From a checkpoint of a small mixture-of-experts model trained on Wikipedia.
Size: width 256, vocabulary 27483, 120M parameters.
Experts: 256 experts in each of 7 layers, 96 squared ReLU neurons an expert, 6 picks a token, a sigmoid router, a shared expert of 192 neurons.
Training: a variant of Muon for the experts, 4802 steps.
Below are experts of layer 4 (counted from 0) of a mixture-of-experts language model. Rows are named router (the router's row for the expert) and show model dimensions 0-255. Each number is 500 + 50 x the weight over its row's rms, rounded and kept within 0 to 999. Numbers have three digits each.
After each expert's rows: "gets" lists some tokens that make up at least twice as much of what it gets as of all text. This comes from a sample of Wikipedia text that the model never trained on. Tokens count by the router's weight.

# expert 245
router:504511464489459469541472521496600505442541499431518484511461481472471452528498467588495517461503543523418551502472437480564492520468462480520518434536483383551417546474520471447624466452506606494442553450514523494400435516504490418467590541471509456474483465579518543510536450471522525495516447454561407530463455575544576441553579508554515515434613502581480439479483499522552446586572454533511585408551456532450480510571450565458453475532562493559520471452432425513479502571544399445472515479519393462416363585476397534534611469459460498505500527568440451485568416442546482471452488548529462473512528514486416568428477380551464471518522456438456438473485501461525568543542476445469462527490542562507525515535603423493560471436437512436483487557547540463534524572628494
gets: ": ", "): ", "including ", "species ", "\"", "family "

# expert 172
router:474466509463451501527449560510622497477572604510419496356537515487517486509486436549501520576539522460477616483454491428521506589479514422456478421511553506560432518518504513423554549476545523551509531443657546476466484546540488427423526590490495483522528525515449599443493537467517597482521465476501557527478541559562550522433529460543529578529464505515443560438550522459394439586451438477505583566487405471392520513519547576446436531510510514760512419497506488508498468516512500519500547527549464486479424514443509486494580470464525486562519534540490504545489459504565501428484521480435459500458582525636507518506526540560467451462546484478398394409539474430498514522492435487512444488468522532437504491534532486477573494510505489510428505496533536472500570601508492
gets: ".", "- ", "=", ";", ")", "Location "

# expert 215
router:559521475510520410487557514547507545599604548466496555444487505446500464548546395522555461518503473437428563544499544401533407485497467442500477507475454414474468535539466492457436501491466494529505535451517523539489398498509508354483506509491508500561503460523548481422569529428554594503467465510547475511506383533526485471559510565595558576471522495501430584408505448431554451524468474450519562514513370438457449572482580470479440534522559523511442447437499476484467532590479473459396491480539421474468397452434431611479510476528487412452501453466517512436583460489469507416596424544450491492487421590490513478497556517545503485471514511461382513528413491421476560522515504516604492548408485521450505546533647489519483520445404545472444477536509547433572524491542443
gets: "with ", "at ", "by ", "from ", "to ", "as "

# expert 228
router:553537481452448479530499602473572385592633566456469505418575470440482472520470517499498466449554543507450472482426454434546491601488522393480463468446546501540468467494446473478599554552552542514411510500607619509467479537534626430543540497322525452504467530518492552503515580458490505441414391490462475555451454579485503480484466646426401573502543558499475497440509497483514413437473486455484487530466457454479508528553495534440525457551532540484503484560509593575447478526531470443508483522516426497507516472448427540498540416438467546509472564477417528450525561430578471487517530576509531519519523531520562499389493525455439445533566518418465486458467475524507560551548448483487572546440522487476545471616597561485537493446530517455493532569505530498540461555487473
gets: "to ", "for ", "be ", "of ", "been ", "can "

# expert 230
router:523519515424505441461528592566591433547597464492491530532545538462434490483478419518564641488482530472462501448444535424587514560480480437456468533508503403485531522490539473491567541511478574509502479477541463547508425611397536471461571524394528483549472498512568494558604518489469545494551504521460396548465465517545530494448428462535493623518499565499438610429510472523545499489513496502460579437489423443480542462454483587456478498527578594515585458478538416459471558613498512507509447502427417498530449509406465547426578483482509506557503576475432469428507478504458499436473452543455450459518623576468490480433471497464457516451624534434538455499479485493453530518519527466500444483485573504409635557562640484500545459544541548468476479557496515434492540533450509
gets: "it ", "which ", "It ", "has ", "had ", "have "

# expert 49
router:474521516518461450563463533530502464564541551485396440493519469499486502584499516586577472489538524446441495547407516484556495607493390472453476529573553489486422432442446499461477437552542586503458445400582516495520513499473555568435485546497554380520478459565570552506564486467406553521519511459426393490426445621528549428545467571556530511436550542513446455511504554425457438515514446482501598469480420420501471442507516535367504535483560549573537435529481501421465561574508496441524487470505393508511443409530402517474509445472433436495530501536577513518510524494483499489518489599530504414487467486494529501481472470505464535535542549418456464480438414483441476561519478430535438526433503518501661502608564473546498473523492552471549532518498475408485552550554393
gets: "| ", "N", "; ", "n", "N ", "—; "

# expert 208
router:529560485505477459457464500496590522492564511442414467438492526470478403469441494541534520500530516500467551565424502502493512525505496430576523469482479457465466522520501522467522482493421547511486582435571578495435516559497491441474503822491546468499517478483550575515498573517522643480460438521496526492484502538549479499484516525513465585502471531505478529375495479505472405540467472469530576416556468463432497488528528534413458532548529606600525514509520507489541545498486481505458496493564479501534382488531438526511497529427436468568544478557445459461465494473548523484568457513472514477501507541542513570488497495571428505384596473390497419480474497469466569541434494400477399665443515596478556498535576424532488535507504552493459551518511529490578480525495512
gets: ".", "==", "===", ":", "|", "="

# expert 181
router:543537551443509413465517510520609522495533565391491526463567505463483482527522475505495455563535490560409535495478518450558467535527495505472481420463520474622492478486520560459544512455465487581543549436535462505493535602562553496424534633401496477543544428500575502544583472373504486511433498489440473488548505532564518424537637521548534524413585501539402462483524477532506417436557395548485568497583457458437548542555549504451504516489565508536469493440518479542470587507573468429428501431599460504543465453497465549471612426529490507560623499566424422537480489513481407412563467537537483508523545538524535522503476427487508489438543533447447479520454451521535486586434461470599480498495562589470515467601567470533475523478510438520438481591465560419495522546464466
gets: "New ", "South ", "North ", "West ", "United ", "East "

# expert 218
router:487521440439456427430549568481478459612584538467431503438507509504488515566416445535548547472492542580483502415517515477510487456453499482498485429455508471559415435435569455418529450581459542531480519355519523505520426590542514488477465531411569405546455551558557498470486569518490560515472429525452543521468474537546522470476470532476578519470514500508502517457496582517496453463516496508524532479627470494419484393520493534473513497527509516663507468527578522484423574481581495490472486564515459464504454423376441544513537419492455495591504534535509553434474474534508446487566440540513500449547498533530556421502484555564498416485458463461503493448539475521490556518585480444542444605436512501365479488600615463433523453491546532436409565505479595438564591490419518
gets: "–", "-", "| ", "/", ".", "+"

# expert 242
router:493571532536489513480529520599517459573598536430478444477494472493495463535491429561535457482487499512531606531490536403522455515423538496540537462475519507489422557439511460479487391512446590491444565389548563478486539516443547437416553512523491513493504451537567453502528520441519609483466399503517409471557490539440422450552499545511533594485495511483370492468542534402547470398455483502532586457527440391480547491592486522368487488577530504534495429426441537531411451525499507463410528464487436407539425484413429529512459521438485545600458500492493505379500499471456509514467443497434528519529487585530514506391506480487432429471523509466515499556441522514469450552520443442577453530405485534462600489528607528476517458464491476523525500553460621425452543494550442
gets: ". ", "for ", "with ", "). ", "For ", "\". "

# expert 229
router:474532479467528487464480563571502463489525512449468489390472488505477515483490513552478526558642562449451500561440473423534487500461490447475433501604537535501364525506412511535485448456502550534493515465548506540568509569438499486502534541452462426585418425540541537476547501474513499571482484478486499515478456554482528481529509530479532575474518484519465522435479510474442434388426455411536531543579491475517550484570513526392450478595517583610479441574552551546481599590481545441435460492538477473506448529427400531484600469488493503583593524534492543501482386475550484564465452545444464452524429488610509508492504500425488437471583496508496473599406463411397494546496504455480403493520478536470496356513561437480526395420523448402541549533490555516568546482536443
gets: "on", "er", "el", "or", "o", "em"

# expert 190
router:495515457399513415545479499559534452492546555434436493449497497457477452499483483504457505516522568476450497453498464433551472520506438501525399489482522451509392510472501454464510473489494515560499528414582544484490439518501524479441539485490521378539480510576565507471502522460431543487512490492472536460456447515525597382520530541511538449458524536573416431498517483452544458513490463520568540425535364489550547482548551584412426518501565535717519478492488476521415510561533472482447518491514466509552461454447431518506629355527461489591521520543432515455547485515508461494532535584501537496497584558470580520481477479563474507465603496392427482484487392496438495551413433430556486531442523551436513506471648469548501429413462535441465537525489526439553586565537498
gets: "| ", "- ", "; ", ": ", "\n  ", "); "

# expert 67
router:563558497429442518487496590531488504596511572491486423499512451507493445578406452521456531551527455525484585530519416469486472494459485490510493424482568457627452478499511546456478531414474584492455616464524551556444527515460540498454500675494481452553524570568515547494590536393527527480495476448527513522496461537522492448516459556511491502449525455513428572440477491511471415397538455470512539483505399395430462417572485473502483586525582555576633458514508507569413577533523552499490446477554502461530466425467493598511635466501437460538534539443409421499493463478496515538470504424466525449558484576499504502480525540530513480480517479406450543490441489492445508546498437447464472584489546492474495466637659451442487517476523494436520551488509551466478500585541520
gets: "201", "202", "200", "199", "198", "197"

# expert 13
router:504534512507490465503502662490601459588542558494449542487531483443471439484429476501495518461459537490500504492460464435550471503471532404536500479520555472520456525491469456497519483507428508578446560470526493586535445518458521430513541613470528395578529439559510547447494515512494667437472447428490452467517491528507492428551583484449555550484532534567497579469483485471481377466510322485560520439529407492531476498571492557452447510522567580605527420413511444483467507567562518519490465508534396524521452443495443570542536376474446501558519521486498498449575399478578492519457487529470541503534504501540481473459505485586439444458520391500495462486466458411469522543478493441556427578371603493530505483504573509518486481499495525497386512506587530441502596520510537
gets: " ", "0 ", ") ", "% ", "1 ", "— "

# expert 14
router:509526567458484424483452694506575427545505530528409477441508506468511417440458456559492514488484519475442473514425520453559462528456530395564501509483590387563472470483500443451525515560490506540512531441522505594502502617404524466480528614426507418537471454528558536559484510492483590498454461474434390488499475539508501466533499513422498529445596539511470551406535470481453458519536456484512551485543376447496492497489525502484500496484547569578536389498529513500453557568557533482452465422543427422517401438454448583547528444539439513549518591426534443428517416475564438509546461524441517496464583559550454464514509455484503497451534518446454475542466529460478461535489515470579442596429596518479561513524656476480498439514467531445408505495540495440516552532471525
gets: "0 ", " ", "1 ", "2 ", "3 ", "4 "

# expert 92
router:476544490417468502527563552533513484528547548429443495497517526444483460485484496484471432440427459446471533497449522449554423530453489451532532540527538488568442430487551433494530530566461586544456470444548521476505433545469500457500516558506549405584469485542499509482478539532412597464506497474408490522519445585552470412580433505530462543461558495586500506559502553487493436505521427505551553457545416464504472492502555504414447512553545546638597420538508451528451534540523478508407489377564448469498312530446453525457530493535514483513547506513475497456577465481588443556480532609494505492462535593518517520487552413514366507491537532490520430522527476456412444576496470353510426519475558553461574485538645484491534495436514500519439510464549519372521543550542515
gets: "; ", "\n", "); ", ", ", "and ", "it "

# expert 209
router:487525446491490520520431559665572525552476566486508496456463558427539455500472468527505554451488468510432519501469465463536449474492536392490545536471450478537412408477438415426617526551541494506430546470545616489529459471535541472495608583445478412563450494595453577563568494514446536520522429463477497470551470521553611467464525504584460435509575588571443519447524549463548468524435471437558574459570463461461485560588551536473486493530542560510520400472443524554428548556558429456465562461490433409485459469383466505470593424459444549496558496477433440575547484544590419493536449450507493442558479529509526541506458417515511477483522449505554492474463483410391558508509458452545447527433496515395502468535550498531489422546489501502469499506516504491473445579565496
gets: "L", "University ", "School ", "school ", "College ", "State "

# expert 160
router:606492539493514449505492548536573430621516481412512493434519508487499412508552495533508444512444480504426526488476523517474466486547555474490447461486471461518509442410513485485574498480583495524537596472459531574489416512548520482482549547481485459549510519524490470456519480502432523483519421427452431403464465583509557484518545556533428550438537476488490495518521501505493424492490419477520546503564449535443464543509457471451516515495535494487495374414461454488462548541483473463439616417564422419534371490470450484503533474522410468555490466550487415495507472423506522541507494501491501496504577520514468582468348539450462479488487443376510423481444430495501492533438439436429421543481543560455575497525751467517523433463424507502432522626556526458567509526520412
gets: "including ", "9", "10", "as ", "6", "8"

# expert 28
router:542579587503504467508503534466563491575574497465356452449494478513469452556438519505512508508588525525429564460345466475558471494441466487514492461415590470580479454571545550436510480492497533506507533389540557544563481544556471532475584539463536433503468499552477498406507558473502527484508442411465505489536516517520496512489535515448494476475670546558519588485504532495467396469503461556487580507548440420368586404554572579485496480521529552592484517533465518521413555598486509457434541471601482484511436473471441534476566425501480551466523535436490485429505491510607423455537473478537440510547555549526545580489425529440445516487495490384498452448526489541498543569528502443496521501460573540579473442566623474503412488478501429470461498481464549420489511464500428
gets: "in ", "to ", "In ", "of ", "into ", "at "

# expert 188
router:501573438522485499480523580565560461480558521429484485525507479473453470579513531517499530476474584521436542461478450482605454521535508457549507403527525492553432482557482457415518504492546562598426508455548529512556474496478496410423493582473491466485506494592472506503540508422428522451497519467393491521489469500520578507539530507551545493484570548614434498532450485479547454494463438561578555468503436471498476514626559599511449488523531571675514444501489440477429546539491482422513571469552417463617450520431422485530590399564463513546529514517509504463547455473553440549484470539490538541543478526520488537456465496577459501545567505414501525463412411460454501589509437449514421429473579522533485517522639524477552416367529533464553545523535563392555528545507552
gets: ": ", "| ", "\"", "- ", "– ", "; "

# expert 47
router:522560542478492453519502610524620455565523527462422520531539454463452438497373487508535485494517511498469555485436499475609432504447497400572490524478593392509430495468453493501545548506468539548480542438545572595551503588428522488505559629475516382578526490561498524508469540517489647482445504481517354476510456570504494451574546510469499512421538508515427528466452508476508383488541417481541475442519486523522461514512565579427458579537535581580518428534478480546458532589535449469450504506526375479507431452501389604524529458525461469598512547481549485417502415447556498505492462529472529468547553569490483484450448438549456501464528440529473492513465484443478470516512513419552458539390554533497495487518582489532530505517497525517416563527566552431514596530498462
gets: "0 ", ", ", "— ", "% ", ") ", " "

# expert 58
router:605532534479450434476552620464574543529563564427503490493547498482502476482496419589524482566534475513386528530390487541522473520535551501561480498434483484450472493491445504469569478547487496482440510506515487539503441565507539426385553632442480418460524573506553590488558516497437625505512438488526463433520439627549507437501494537517474529465513503491476518495527515486487488490424463493560441487541379411449517473528541523476505511495556520571528434511455472490437551597462463482510513464495422404498295497502507509475477446428505466489495502523534477545529491497609514505436488492398444420445523520602575551419500466570488479503491513462519467488458481452524460536481466479462420554490535503448571521634682458438512472462485527486413507560503515466539585485491492
gets: ".", "50", "40", "20", "28", "30"

# expert 252
router:560534507497443450492487516510493482533511479468483524364526500449433443473494495524451573532375505508466550515459474420552532571485572412473506537446521433525436476516517479423541455516500517566467500517517476479493358602455472496412479503511526449529612480485487477491518497451523549473535388458480430430503471526538444443583460509483467602458536476509387560408524446487416422489539469513524509489536455501505493470512525497383452590493562660502509539511561573488493518611525453523537469517536505618541444520402410505605554442394456386543472551563506485477600508490512498418539472521524509411541489576639582491531516504519514480538577469512468465512552440489507515508486461479487475582437489513419544556582538467454583483432468542462449487525514563464560500551490471
gets: "t", "k", "ed", "ing", "er", "ch"

# expert 9
router:560564497486491501578543608562573492596532535543502462518586506508498460501483461537546559549525498515506565532402452453509479489399514487531501404466593457583520471476520485404486479500434592527513598521529494525523457535484551405473523705521544450502477556518566578426539501438458527581474432480536445508476475587515493418512480526552444524501492467496428529447462522474495409451490435491492485478510436459409464445526502505486494523508582542669608414524484518535505583507517504429439503496491549497445449483444470525491613443519530540566593490446419458499520405451495499536521526533449483458504439550518503538526518523545519495515529514446435451470487457500421471653524454523510404581514524594435574494620639531522506514473493460472544518513504529510509500545513483
gets: "201", "200", "199", "202", "198", "197"

# expert 29
router:497466487498542483513510498587647459522512530419409444494492422461485509503503558544466518543496527507437581529483487470550504595435424428513466464459537532483464524611453481461521497466460539539499523481558568525472470479510541504499607557518511459575474511539541471467556535440473546564501520452433501499491427534524606379514520547495546461505588551488489465498460536524520457482500428509597539460558446403459585440555574493385418512526587525607587456573515507484445540550488421502431521473473437549495453481387408487478551430420489492535495489552477454483508436534478453443553489583474456503517504502488505545428420496509479483464560481434523478462532448479369555571515449435534429510454533503507560555505696499529636481463516528495459534592462567499561500541493417
gets: "| ", "; ", "– ", ": ", "\"; ", "\": "

# expert 214
router:486463533456405458552476562608574462524523617417379478454523486502478538539463558531454522566477555468524560522506540453520446552490428437491457492486588502472475551590481469513539507515484514583504548440584539500474455492514530464483569638516587413556483464565494499501565506490423580524481464379474457535499411589555596419518511521561523470488540514484513453511502547506468436494502414443479519451510403387446531501591563476376456515496489459644530458533490546558430543563477424490479504496456462502497415476459486475446533480417562517473532491532430503490534485539495491505530455581490531503539552548477521503396424512464391419456526432453464454500540536507446533525536486447553525491463535502550520500538659543501580420458500552500420508452475551466530539565540407
gets: "| ", "; ", "/ ", "\n  ", "); ", "\"; "

# expert 191
router:597526528552490511519494573522598428558590519478503468466500455537498443533419475562445583541512512496442542462508421466569463525494503488573500481434531462562435480513468464485505439467556496548379500476533488529534440474473496398512482610503540428503556546589481556438503521507486622451516521462421475459517514538560486471522491490511543465436598564502474523499507487491445444456482479502548638480550499393369478460531514553542482496450570497549464438457468479536416574510463493543458522456590460414574388481426449524504530449509529478556551542486547458540531531540563450531514423540467473472542541504565522514425539473449451424486489411338455479443545486520500560536541379489504376470425518565514491535562605474428495440518464474543532574464445541475568557586555533
gets: ": ", "0", "–", ")", "aged ", "age "

# expert 54
router:512482473504491463465479552558518489567528521423422507460522483455475512598475528579485511558570514515513479487478516462596482643537459507481495561476525384504439478510541480490578470479404532488510500369590518474485477537479582474428555547499549336519469446596561510577584461455477501447497495458536438512427434579553583479520480574508503453485500503505446505524581465439435458451548443504523565480513431415515465488541547481399515481521532522683566490523539543558443513502502448455456497489497394503481394458521471474544538437510531491539558491523490516483570496444516513496500510505455541500522550511513505511492487462480440423437549506449477505465516473406505566494481538471536446556390522534414611520530710491517435392451500510513450591451497526452525549548516452
gets: "| ", "; ", "″", "–; ", "—; ", "); "

# expert 52
router:492588522470565375561492535511567572531523559370501471467472511457493470591516462574453479479472523545422503499462595428569488546423498485463487479466561492545450464448562555443568540525482481570506544443584421518441527614543580443478575575443508458504491439516523548542534537421508581496477465531443448385552505500533566412508619471500541502518555493614398474372492491564474427477500369529568523496526473449468547526596559547430514494514542514589521458560457502487440514527460482491466494434566472489513447374347500538522575465446532483518561556511462433509554500450511452415483498555492497463589474518510500504489528464519512455487491565440484436496465459447545542574486427499511557538478587482452527537590574469467532512506490514431474473517462528468449545529464434
gets: "in ", "South ", "North ", "New ", "West ", "of "

# expert 40
router:490488507443456420530552493485530508506554512522461482490489509421530495534446433481570527439475521528429554500405525415623476552479441431587488452432414556596346456534391500448584463483448461518545580464608586595462437524564532432457541528405559463514473544587512512513563572471468540584392441456353533529536464573514500471516553530556558558500544477594449474529480591486493438484554530447478590506563464462479542485585493542525498552522494579638549469517527476530511487454543419504487482446505405513512438515447476515462551463427448507541558547532488459515501484535538477418500535562502515541501512544484531516512433437523491490562543438457480411463478451498484507541490486421503476622467502526507551491574583497486546472433484509488363493505575554478517508499484522
gets: "-", "–", ". ", ".", "/", ","

# expert 238
router:544493487464362448521558549474496481487543502549446438499507505459473525474451438486521558554496508561458542426440591433613469545474503402463510472442475558634420427528453428460539555579447482514557509447533506574405510578517508357430522607458481497525449537535518478537541529424549530546410468502436519506453464536536461463468540506513509478457587547544453454488549561481597430513502481399527532445577404497426478525555501549496514513455509558580527451448532450493488517454568411489459506440546409486507456425532475544469533415510462512547551496570451470512469540505481517459588512522499512516492531566509505602503483500576468419525477500475433429396531433525514582535535459460515460610488490423436547495533543547492543442514511527470444501572591471385494631451544520
gets: "-", "–", ",", "High ", ". ", "."

# expert 235
router:493567549507435501559483629556561424497596560488419467492506485498514458481463515618543503524501489482443454461519439490542475564450484415486448478441579479535452435447543473448480479512533481596473500499493543564465469523461560387414577548456530388528542574590530606473473588504466606506534474534420490497490568570483543423466598474567533450530545486497486491494561472509447473556412416434537619504499449489424520495510498445479452451475576548604478424505534461468453502478480526569462564500569410447542507489466440543514600436471504460473519518463526554454543460489584490475547469514447454474607555458590454474491520500527522464501502498398492520479461451427521459482474481420504421504426572477472474520512615502430492380541527502454443553537565524416525609536515512
gets: ": ", "Coordinates", "Born", "Country", "Website", "zone"

# expert 95
router:526451471406521528506518523512526488508508542520506427463544500542539467517522447508539603570478478547461507457391484449572451500476472411427514446491486496563526453549473479430532496544453514549486532436498556490509455563446570469536494625440449414515480539555564524471473511437553539563500438468479514483515499612471570452537479483575571539410525512467463531491540462427439421501452464496501515492491402402521529500557584531378495578500535513511603486466544477536472473567494476556493518506476400467568415464396398595532563348414404511499497477537434528522538548517506525501563554432429473544545479545604554596458426471527381492475572459449482498510520488508487479525443513413591423514360569508575527471580597465503519475481524475476499555464560513471525532478513463
gets: "a ", "an ", "one ", "A ", "′", "two "

# expert 116
router:506517481523445427549476558656505487537465524501441445400508453476490476448549478543497541512482496394528538478518464486577404494484494414527403437460498501543409439493498468482465483500543534558459452479592546509545486529525492469438478545487506421607513421586494534501522460539474522539474498365550436386453391515610547492482549487546524509468493525561489512422509548409492465495454457434543504525547411478495550476551512490455528533499534547543448468463458548499481556589476461447475424460511518514457437517463450577542534364410492444569537452438497529523487422513556493548480436527504497455479462586618508495531521452536517425393513579526470449531502476514500504556476459417461470537478500494551532457564550368518569401452570551378443455529547557460511488507512366
gets: "l", "n", "d", "i", "r", "g"

# expert 115
router:535500472505492425496560581525554505572561552459410369457584549474469363542471489544544507478508465541487566496519473496488472511503471411495486467469531455541438543457511531432500478493493453556450517328551540542515442537536502563502495608451497424548457591516537476489534593485458598577436521462502519520434439523535530485484506532446552481493489541496501538439617565500456446467539450419510582464484432510479480467465534514509433498601531504586548428451439511508461628574522468447499500509555548524430433468437408501575569477540506510527519585465441521440463436598564470459615517492518559492550544487489493445503549501517492493412501451462459466493526499504431491514575415490566387545431513470507519440573589374459496391447529456515462467477565548511440544549522494
gets: "–", "ell", "Pl", "de ", "Sal", "ill"

# expert 178
router:554451434444416488457553547535520424557526570452419494465496539453507425475514455533540549545481511416426562525418515461552470518525492464486432494426584454536503505485537459433530520493395537504497450401512558521519467573512609469447518496384473452462540515504467513567526518455448515521459451510508483463450523530516563540498539503584571569520538491523451533488552493417475459542450493493529597551543423378490543519563536506421484498485549630536602430410512502560529520572497441492551530512508340528530451533399445459430498442530485511490637478507469501503442435506578449440554524547510517367620515585480572568433454523540516477497486508413491446434505388469465528510484464404495466524438506482508600550562542438461567511476528565476543555490480531474532535481542514
gets: "two ", "three ", "K", "both ", "four ", "several "

# expert 61
router:487486523489466505457441611564503415627609515457421457385519536494556467549489476515496488496553576474445539484421543478462496452453506483469421426448531462504467450525504463477591433521547523545467509488539557463465486502560460513549499504495535405582486489554547611501500466501474568515554460504461430485487438579483500426520563523524553499501520501475481547508509457450520495437550428449545505460535432514360469466531533477431530499538525484607526512456488515464470557501633472514431529531516459540493468495516465548549584402464492469544522529543419527423574482482594506474590457576500483378473539532460578474499520538535439444419498484481459449488471497461498515509437451412594465608460548466506532556665599457529439372482520517504441572563495579437497538480452400
gets: "| ", "; ", "*", "km", "contract ", "pen"

# expert 31
router:507532526514448415533451577561538433554525529497381500470550522448487476490460481528487495486419542498453542478403425422608422532419503417571497559462601401482431494488455455483531472546460510542513538431490525535491432526444525444465553615393504389600562468521562536524493476445470634445471467438450313485500470523521500490517591492424494571451530531505502557454495476466450438463529410462506531476529447433530478519484486507458442477519502577527488421527556480520495537582608458469453475534544399542514411391517453577485509459503479509566559490439528428475542395471562510546487473534479522471517563525533477454456452433547463481450513454495486427479458528484483549509534504429579504509388552528479566474503570512486493505544519508498394533543564503454488588536568456
gets: "0 ", ") ", "1 ", "— ", " ", ")"

# expert 241
router:488497562459458442510587557494591450489595549473473413489549527421475475442521437517525552463611472458480528549497433397543508620472505450534490461416562479480455456573464487484559568557508534545485508421589618511380491507520619427515547512425558462537483459537555524446533520416478600485476403526495498571500452491470513486515467556432442521455520507527487476474501506454513454449453513467464486565565447532476519489509557540522495522555558573529505498556516521547461522576541510476455432562469352438479503473381378564515550497461489520515539563476428525377477538509496423474520469581479520512582509533504561565454545536530450464494553513370491447513486460487461563541543478437581491511446581539450530523588597520542558526453504430421489505600470569484540520468446476
gets: "to ", "would ", "with ", "for ", "can ", "will "

# expert 250
router:447565442443421444538538565562507486590526543469379495500584491491552408510442488553453527511558450516447507421430480372555438516420507468558493468461615488565410539538494414467498479470472598498486518488547488561425522625512490493429458618417605377525459531572453553493504493470476528463471469487512512488539483516494552442456516514454547508539574569548534463520562529470461497395494442409508522475538435488461467461552530604496409560605550601517529404552486485494432529488524431463500549502555447539464493596501483589432489487499462489520486541483500538563504513491445426491551466485470523478492545532555532516452466536509522422453488515410506443479541496488488419490466416377567457509536505569458551496541577489565531458521407535410464559539611482484473528469507487
gets: "s", "f", "s ", "his ", "F", "made "

# expert 51
router:565556447525499508481464583592516482603621539453434485463512512472516403515563495482505515511462544512440512533525438516544569571469491545479442453480592500507492422557465524471558564579441589462551598427474523516456421550478562479533562545447528431524488525542535445549565566517444571503496375500529425389538506515464521484508511573566471630480552544544529493475469524466534446509531463427476500493533481497516509522508442512451495534494590506574523382453494496513445512573502491478481535484576457506589463496549442576483551473497393470576513482518429468523537440364463495488480500554482444474521466517546557453405443520473428513373532487468564399514570498596433534490488524472502483484479538542575608491501614525510523509505497567469462629569542549427608536438490502
gets: "are ", "has ", "also ", "were ", "only ", "be "

# expert 102
router:532548499484424480499550577521552445582595508461444438442454507506531538508506513582547609477459547463482591456485464445652444497515531446474424476505553434565451512552488483499572538519484525582472558404541518576533505526513598401537520554380470410525542511473533435508512617453434548554445433476511460485503476552554506516515458588476539467558522546515496461496584592510535438541461435498606579506509409490479540524516571577446518515466543590538618355476495500522472560568536405459488522464524457521505464424468480532421504475566456463553596511511524514491505427509522466487480497587482460516528617522554459482448469595477466486475536507496468472509508469522436516555465497467395463497449542563480652473527541430549541555497459532510513461549561529479529523551522434
gets: "also ", "more ", "other ", "most ", "some ", "only "

# expert 185
router:551528486480457478572512545587503561510521565433390469488491457486465481551454484523583451568485535513475502525471536430557508546425507402490490531511513481509392493500518471514546445509493614550447484356570512498530515537473531474440535569477520373531528523526542518543528514545487566476537498484468443468497432592532517395583523568541469525477576542493413518505492527498446496493545428478587555437527394432431481469518557451363540484485550541593569427515503529549404547523585482526515506460494438503479398466459426521515536432514495486514492500503441583498496468497577434445540483543482528446456568533531541522493486420495417495499547534479516497482505461481522468575512503434476446493467561504464589493658717524482571426442508529472455500485525543433550487587521407
gets: "| ", "; ", "); ", "—; ", "–; ", "', "

# expert 200
router:466490457502573438534494577478492460586471548412482558430541526505469496639533532561459471442478590523522500586507511466623461585512517453511477447557454452563423483474504438510515538535452514606487520517535449530549433616563459533500615592505519353563478504584495552485483568503424547517503432519526471479448479541475499472482522535538481550457505573466453498506479469414475389434464407485466523408587458554452480474511545583393513576510552485526537432545564525403488595534500482519442444600488464424532459489438440495539583537464510467496561485514469509464475366457578445414450496516515490478576467521503576488454543539577549469451502519528461473414453492535477509563484423446529394523516509549443534526501541476453456456474448479482407567522473519423546480464528475
gets: "'", "ran", "ir", "ser", "ian", "min"

# expert 154
router:528566422497369452472508508474567434504568551444442415441508514544469464540529460599507534505517524618440634543489478483589463532534448431547514521403601597466408491432523500527510428468475481501453527533587450506520435544460530454464562514468501498617519564561489533533488550464502582571488458447490535398519440516574604459504552507519453478471501522545507564424567514442455356487475453476446490453476492436446472476510528466494519447550537546554493443506455484526440562564420489526525481509482425491460428454517434506540565508502509423567513514491478509507499396468542505466465473550452436533480496582547566513488492511498414464466510480527533418482445472470528564577481399437554515583442554531475523541587544521431479459495485506477445510501449516353617501597506414
gets: "a", "o", "an", "i", "u", "ak"

# expert 127
router:579463515457552445576484600503549504573613509446406463508522554438489484518468562542457531554486502524490487504447474423555466572427543478475497503481536434541399548506500540467546474553468588552460533423559497499487433533479569534499494579532543467501509486503506468522535494484438562588533519521539336474473465617571486344561501535502553491414542541441503448497538445504451460521539436449545568476545469475436522480611571479461479523561507547646576441536481549572426539480541398492508486495512470532450396423499427496492554537487480520577533511473511527527567496518590470458521502548482455501520515512539517546424473454569445463507563546451507432458551504521538489495479470412589461542333571503492581479496603430457486486499526578543404498477468558507480529575513458
gets: "| ", "; ", "Har", "Col", "West ", "North "

# expert 20
router:428465441489465484478492471494487479543510550399481549450518496397407423579514465499547469498485457534422486451371519456512472595523526435454420439535585477574431455510508424466537441479498525479482562482508511535443419631455527456475551490380498365528505462596446507554545505446460499476475454566448470478421421559511478455460545565582514588476476550590470483485566448449474407455458471550545519507530479464500430426483500572460522490541551670493536426542539525527399511533507398472494528476545531516491507516422476523466557430498486491521486570507568458494563492507568457500492561583459523496559513449478484492403487552484452490501543469424439489439386451472440476509485491476538484586526486491394615550543593519533571478480495552441445532556515535472427564472518510
gets: "s ", "the ", "its ", "of ", "their ", "his "